Below are experts of layer 9 (counted from 0) of a mixture-of-experts language model. Rows are named router (the router's row for the expert), up (a neuron's input weights, with its number), down (a neuron's output weights, with its number) and show model dimensions 0-223. Each number is 500 + 25 x the weight over its row's rms, rounded and kept within 0 to 999. Numbers have three digits each.
Before each expert's rows: a language model's description of what the expert responds to. This comes from a sample of Wikipedia text that the model never trained on.

# expert 25
Description: Ordinals and competition terms. Ordinal and sequence words such as first, final, last, plus medal, Championship and Series, often in infobox fields like First released.
router:523454527539481559496516526489524484519527482516450464494508519471521505480506526520492494520531487511507480470453492470531491530491503504507530523523522546504476522539531459536508502516526501511467506515476468484525493523547513480512504486547498492494507493517514480503506518548521459477508472516522482496455465494537519481519484477506471563490474506463506509542485504499486499492500474511512526434509499494532484494470458529477477473512537496498459479521470517490524491534515470475516466477507512544533523488447565519474548520534525534507508492456517493476541519512507463498515520522460467462489486480486521468464532516509510517503484496477472523458466527527514493502525
up4:487512549519524501480529487518511507506526494555514508499500502517519495472479472498552482505534494498489507475466509534534477466461506497478515519526488505504521498523489527484494488531512517479502506515520458449539485520541481499492517462485476525503502545501538540510473482475499548456483479481498515532455538470487522496517442489492510536503461461555497497464467509449477483483471473536515555515482501475504477524487525505508495521508483553505485499472494513480501473470479509469514516486533529520508499527462505479499455507484500511435519489521465509523537558491496482495494494544478467502510499493463512529528491456516452509487473498439525493456517446517490491511536
down4:497556452530474520497457503495480461476519491452551491499444484500494515481460516533485520526490485486519501507475498529468529494516505474481452532513489487510485511489518508474441452517501492518509509453539493471538532518492484519469516585462511481479454483469479510494489506485531548545539474487506471508516494501497491534506523465489462492546489516441483493505470529469487457511510505492500530518528546491464503517526486458486504463518505501536483504533472509539514501491481535515493514466507475462468504512531511531530499482483480526506496534485475495475488508516473520488518561503496499457477531533463509497529504492505477499475504479543511492490521475484499533521498
up5:537531512518461492471504524490511511490516505535505552516535510502500499533505497512506548498490538514511503506462465480519491477531474504492538495471512518480522498513514505500482510501517535430474532501484459493538480472499522513484504486530482514493495521547466478464474574473594505503482463503499508506500533470536492502506455498496481474481509470508513496460509498539459504452525486481479476459516524496532514494509513457490484426478482517479518515495505495503514539477475491505506486501494468500518494446507484500509540481501492495477480504512541473462483514469486509520458498526530519487504461425522494486479510491525506464496467509553452489481513515520557495502491
down5:512507481474506506513496502497519486463522502528530468516537474512480515525466455503518528488495539454497500498472523469511507503511462517490510492521518471478587464531560529476497504478537513499511483491462473520504465524544502496465517491473506504465486464494498494454516507457471529479504515540488509490555470487539526452532483496497491508447482503474477547514491485501486507510575480489493475502514483497494502515501490479543516503496516507508516512533449504449488492470504459478519467473487504502505512522501481512481530482528464502466423512518501471460510497508511550548513481507529486494472485520520493566501469526500506491542495495490510526510521528474503520517542
up6:485456485524531474520531498478461526488498465498469518494484503496537489513497539524470506507515532550476457511498473494512511484531531489482526488538555472457480485529493519506479482529462509492492471499490452565488504493528482471512501472503482506507498457485539507494487486446503506535512476514525508483490513492516485475511513473495459512462498516533506493515503504500497483462490498547587477515519421469488508511526503530537508477549504484521487563485509524460496480489483454509456456504530472465513510490517447506512513540485496489523558510464491543512502486475515507529510513464487475464480493483491489510492478494509471514533500512494509517505476485542476530464497
down6:509527488490540503493453548476487489471459491443465538494463476517495513478510496517507480460474489497488518457518510487512497465521474518508529460497514463505494485487477543506496487531515464518522514556504521504504545533510541539487470513501488474484468517494458505502508522530467516495493487500527511491513529502477515466487520456489474496473512518516499439515515468520496537492522490464480499493446496452478488517504521494492518543467491492525464480534510435521483490515505460495494505483498535488505540483529531489522557465479528518490513457525544431533480491492541531534474473486520507486493494547533507522506502556495491516522463515511529540475512517525515509511499
up7:500472510523528496468495521505487492492489461470512477515504499462547530434464495466544431535530492516514483491480510487480533487480526533496531469475482502464482509496504479441511521500498522496494491534526511448486539507543526510548523535515496494478478538489506509482494499510532499457517506507494484499489509505493512445476462469528462541543471521512494509471500516471494515503494502524520532488539500504498501505492524520492502522505472525539488542489486467473493447485508516510472480497504521461518517563500584497531545514486470488516514525465455462509540457497490469497476485519471517514503506497496461503502509443491521491498498497498512554520468540494489495502463
down7:475456475468508480467483531488485489520485551480547518472482505508504528458490487529505516502538504504471515482488509522485554525492502501494500526471491509526488446458515516498517496515507536489521479468490542516455530481520520488547509481512459515484531529519506476531477534476497476504509500479528466493521521498532499545559532542465474515510509489488467523530478509544509482501520515458528487458493512476532506552476474502458524479524480432510468508506470519471485478521492507483494508483512508450505477485493526517531546484488509456511473511539495480511534462447487506510497526499521480454513484459501488508503584477494519469517506515493494513507533474527459501509511

# expert 26
Description: Modals, infinitive to, negation. Modal and auxiliary verbs and infinitive to, usually after a pronoun or who, such as would, could, did not, to win.
router:508480530527484531462541527506531498540526469536459479492511477453512521445533492513487462520520507507535485488479468498523481509533515513468496494558487514489458534523514483500508500544510499487465451547485486499480478516528510487534524470489474478524534467543518499452497513515514522477532483516518501493498480507547483467517477471518467591485504516483492525520503471523459504490527482493526494494513471523516478462486480497457517483523516484469483521488501528488524475525501469524481487490517494534534509493456522527519499536522512534486541503492559504505521550463481484451518529526469472452485494503477502480469521495471480467509468502488504515491503523515478519523539
up0:516473507492516473498499501493572490503550470538485490497537499507467514537533473481533469434482518528463505468485497513531521552513516533457526490507483476491476500535473498497514523508486475482456488482515489462486534529477526487520473523461527486483525480516495507527474511493463523484536486486489473483454511485521498472505485503531469525480536508518510482488494533538495466464502522558494491525559496528501457490500496495545508433523523477474474498487520493488549447527483471538495519501515461503471488476501524546531485471534523523495499498467511514515497517492480527502496529522457464459530538472493490484509464483481483520498468521533508524502497518509465530489523
down0:538494542505489518515477496502507520512486545490494502517504461516517517476488444520476510489490511498508478470554484507483481504511479549452471502515523486491478503447467523442525480540515497485457512584530505455517519506502487522436485524501515496525507486488541457526535526516527538526549473506503491478524502501498507460488524516516497487514476436512471495508514523497499508507505494479474489507516482496505468508475453485507474448500453526486461499474516518544478487471489554530508502524451466524492485488486481461570500475477526535499516521501450512521537528534506508497486496480503489500491520494499498472491490458480511525492507511521452518529526479494471492493534
up1:520548497521485483539552496490513491506502510534519521523493484520499527528559505511522522497444485483537466498490460485518496495540521498444496491491509524535492534525525461489522432478503515448497522475518482530494476525492526517514487479494427468499483493470534485507542496549481514502530534521495502527524502517503496466472487511501489476449533504511467550526496505507472507524507525453484474498486510483512482542503540505504521459516486529435484542461498488515531476521467484500482504497494498520459503521503498484530523480559467540476468491513493516510498524511501483475493498531489470489471475520476510485493519473486459513470498493484464473503538492478538553473530
down1:515498491461514511479510532489488467501529533500506500474555458499486523513519472494521509510481514487490486482538480518539455512514500522513530514505517475528515531534426520483486488496519522486468466483508488514512463500484531506486490464476487486473515545502473491522513537488534510474502507568510525506518543476488503429485487515479483506504460503531515503437504459511502535523505542507492446491484466485461470530493510484492459512478513509521511487472490442452513513480491509511502531547492511543478504486557518477516504503506463508437478491505464515524497538507495519486470488468510502478450490457508514536517514508490518531534491541512500544515514518489526453537519
up2:520522493477525498466541465528532472507519460524535504491516494538487513478463504485480480426480506522516502507536503465483493470485577472509467510537520528543528508501482466486531456502492472514471517515509539461482518510477501533489530445537472502565493475486553496458499536520492540469497489492452519486452516549520488478543490472493493483488473488490520529543485505506484528521527523511496497514495504541536499496499502492501510507502524513448517511473483490516485535483513474499499474525491484482517534509488462478476500490489505541522476498518499519521517504465488506471548491487498528472473460461493529465484463505507472481506445444521504510468487500497494489474485
down2:477497522469496503479532498472508518510453519491506435498486547511489515508510542533495511507517523518465552536504517509555491509490481482513525478502457501478489482513481522502522528505511513503512504453505492496502515470486474486460515523534562491470462509501514488469525515533536479456494471491501491528503453499512519544496507508543486504514513515457473503479550495501532520499505547501473476472478498513537516488491480499463480505556457493474496492512490446474533491508539522494500453471516490521500542476512509502450561505537421500472514524553496494497473465510484502508528480478523493521538503535494522494501492525489485496511512472540550526474489486477512461507451
up3:489479557490496480461545525508508501484485493475450505502495474493483490501491502486479502464476462509521496517518527505547463489523495477453495477524501526507461491538507515510492496477498514549512503536461501523531502526534486472507550502488515498537474447537505467470485502530511514473515467497529536499479500481531485506564500535504497531491499537512516486513524498509525518478476508500523450504507475491510489438503474490444525499528501522495498446463483540503506492540521477447482492516499491469498535473484513508468544506509507533457507514480521504505512510514515536493504490513493482480509501449425515478504506531510532410524461483508500500533463542529488473497493
down3:464505505465503560452495544502498501459477497478500531520514497495488478525520474483502487493454521488486507510526522538474460516520488463483495484507454554499524466515499505523488515485455538467545517471477511540457475487538480508507529524531514540520473486486494505521459502488488501479484499503532527529499510532458487480475526520536508502498502520514532521494492502539506481455565518484535479499522466484510517454519486485495549491496502533479496481518481485535496489505519502530501495546462536439506495462557462507507554500476467510472511494470488496531511504534501546509533490466507462517483509484510493449521524475557516501492496522512537510510464460506472497507511

# expert 45
Description: Prepositions. Prepositions after nouns or verbs in running prose, such as in, of, during, at, from, as in War of Independence.
router:519475530514498526455532509519513484531521478519519488487495504473487502448539503535481484485526503512515466483465478488506496526509496514460535519543511507509487529553511466495473471523517507508444453532520444496492492500524518463519509467540480487514517481552534517490506507490534468489506460529522493489517474504502487490518508502495496573496493511485533540527517483515475489484498499502511539493506463537526472437492478515494508483531506472451464499488469512492553487526512466498552470473531513516504486485470508542486501509512542504493509485493542510472537559453475485495528510515460481469474489480475524472476531505479519481483478460459473511476493526507515514561525
up0:539497505498485499544527470527537490521500479513490513483497468506527502484534486543424493491507525475510532460508541525502459511530516472498473499490510490517506492472497515504515478503474529495520563522448528553535516484524522440511571501525485495517495475479527501536478515521503473521526463489465492489506479490484473542533512470466505459470441523513537485503515485486491482519525503501535486492532484520494516499492507503476475482468507469461448553518517520483472544508517528528516502510516518502524482437505489509461513474523528455481496501499565512501533516488522487494463522566484481473507478488511512476513493500503491500481519479509499503503489498517451460482475
down0:541505507526468476466476486503506483468500512497482517478486473511502512516512513484496500543520486452555498465490469512423511512509475493492482484537509489506470495540477485492532540440521502482503487481531519506502478460501532498521542494491463499532502470506521463498509530506517537506506512577481518495511464515515450507519492483511494537469510493531496450501526452460504481532525501490535493528495477504508529511521525531490509466481519540472525505505491518549492503491496475474494554504438488520493506510572492481511467474482521476477490510488502483524466510522507520581484499509467476515487455547484479453469510529472525526499506510526472495504491516483504530537487
up1:553489546485512489470514496520531522498517486508521455522535471477529468520549503537455476522517520527475493482521505529517507531464496486520446522512491501461514495511534489489498505508551534507532503492540523481510507538474482481503531482536502525498493466529460482520441481502509497471504451511494517501522525507557495495530521516491502508499504500544524481493481471501491493475478518510479532461465521455487457486527549555471454526529514475500493494493509478464468486516558465520497464494502544504486483512504486478478475471488553464521517540514495505475480472480513490504515516480512512437495486478512476483483503529497480471522498505579499481523460510525500484493523
down1:459481508481535500485484511513482489505546486535493509469491512501507500470545472498475530517525494502471549493481470530497444535487441472542518518492509481488451517535475479490532464479529486493513526467502525493477534498505487512512527446533476527472505517469485458495519523483524458481494498460519482517522522522479519497494464497491490477504493470485522532458474500497525536530488554528464478489472532485516548490487543529518507531534475487504566481475524496505453480516501548486545482467475472513535491496455484533504514490520497497532504489536514489467509480503465539520516557515506485487514509485469503521485514506516480471513513510495510516462512492422521526491477
up2:516457525499474540450530490493516444502516487506508486506503493493490539473513528549506489509478480499540465493478489512575507524481505525465467512486457509524508551513470503522470514499462490541462489491451516565528468493500451506510488472515497478494519520509488538448497536513553540484499496495503491496518505541513481525521500520484484512507469529459493472497514454477495535483479474524488478494489478585500465458452497482478496478529487474541484503534469490518513497505459498500497477467502505486545492496515499512531506556473500503485481521465496508496495513460493480512492486504526500469465515513496485511482517489506497551521461522507480475468518511536522476551490
down2:507490496483506505501534498493479491544483470511506490505484497495453497506500528519483474449448521476514503533498536445526505483505504472529480465513492512511493498488473494502479463475521464491482519493505521525481493500481486508483529506446431451483489506487485478467502512495515501505533482460483493519523535536474494526508503510503508485504547537511510508540499469516492481486520504478523538480517482543491480485477502490495488488507489469509475488479491506545488492489466504457504494562492474537528495526597487490511461548488548523558481477500502499502503554495479500556525511522472487526467500514578508543535537501514550525516476498528493499441501522510502479497483
up3:505472520510474518504528510492506449540512513452503497465508468494463556492580520520460485518491481510522531519472508512516509483485494486495487488508508518520499494491486497535489522504489506526486525517497547535500524515543502518510466514480543490518488485463470469459502552518537510526517479483502492508497469465483506491498512505503490517520492528501463577494527467431468500515479481483499466489480503537486522521507497476463550514526504527461436489507505511449519482517491500465509467496506514488526511536502491489522513502490474484444489463457443501466468479473516495495508481487496518552463528509486490505483516492491551539487444503475455544510532508513517483508488
down3:516470514542485508438519462504466482491514454509486500538536503531506467511515507505501468531467531494516465525521471526512457527490497493493457511478483499527510558516527458472494459492536478510523474489533502523532473523501485544501546494463501486501489504504512484445486528478470539516511496491483463525497445525492500525494523520520554463512525486505533502476521538482502495464501502524470494545487489502476525503509490494478526463526503522547460505480547507480519486472489508479502504527478518506486472506558506499530483459461473467496500464520524489500514504507482529512504504508516543513470473522533509556508482522515545464497463521479519482440509490491533505521448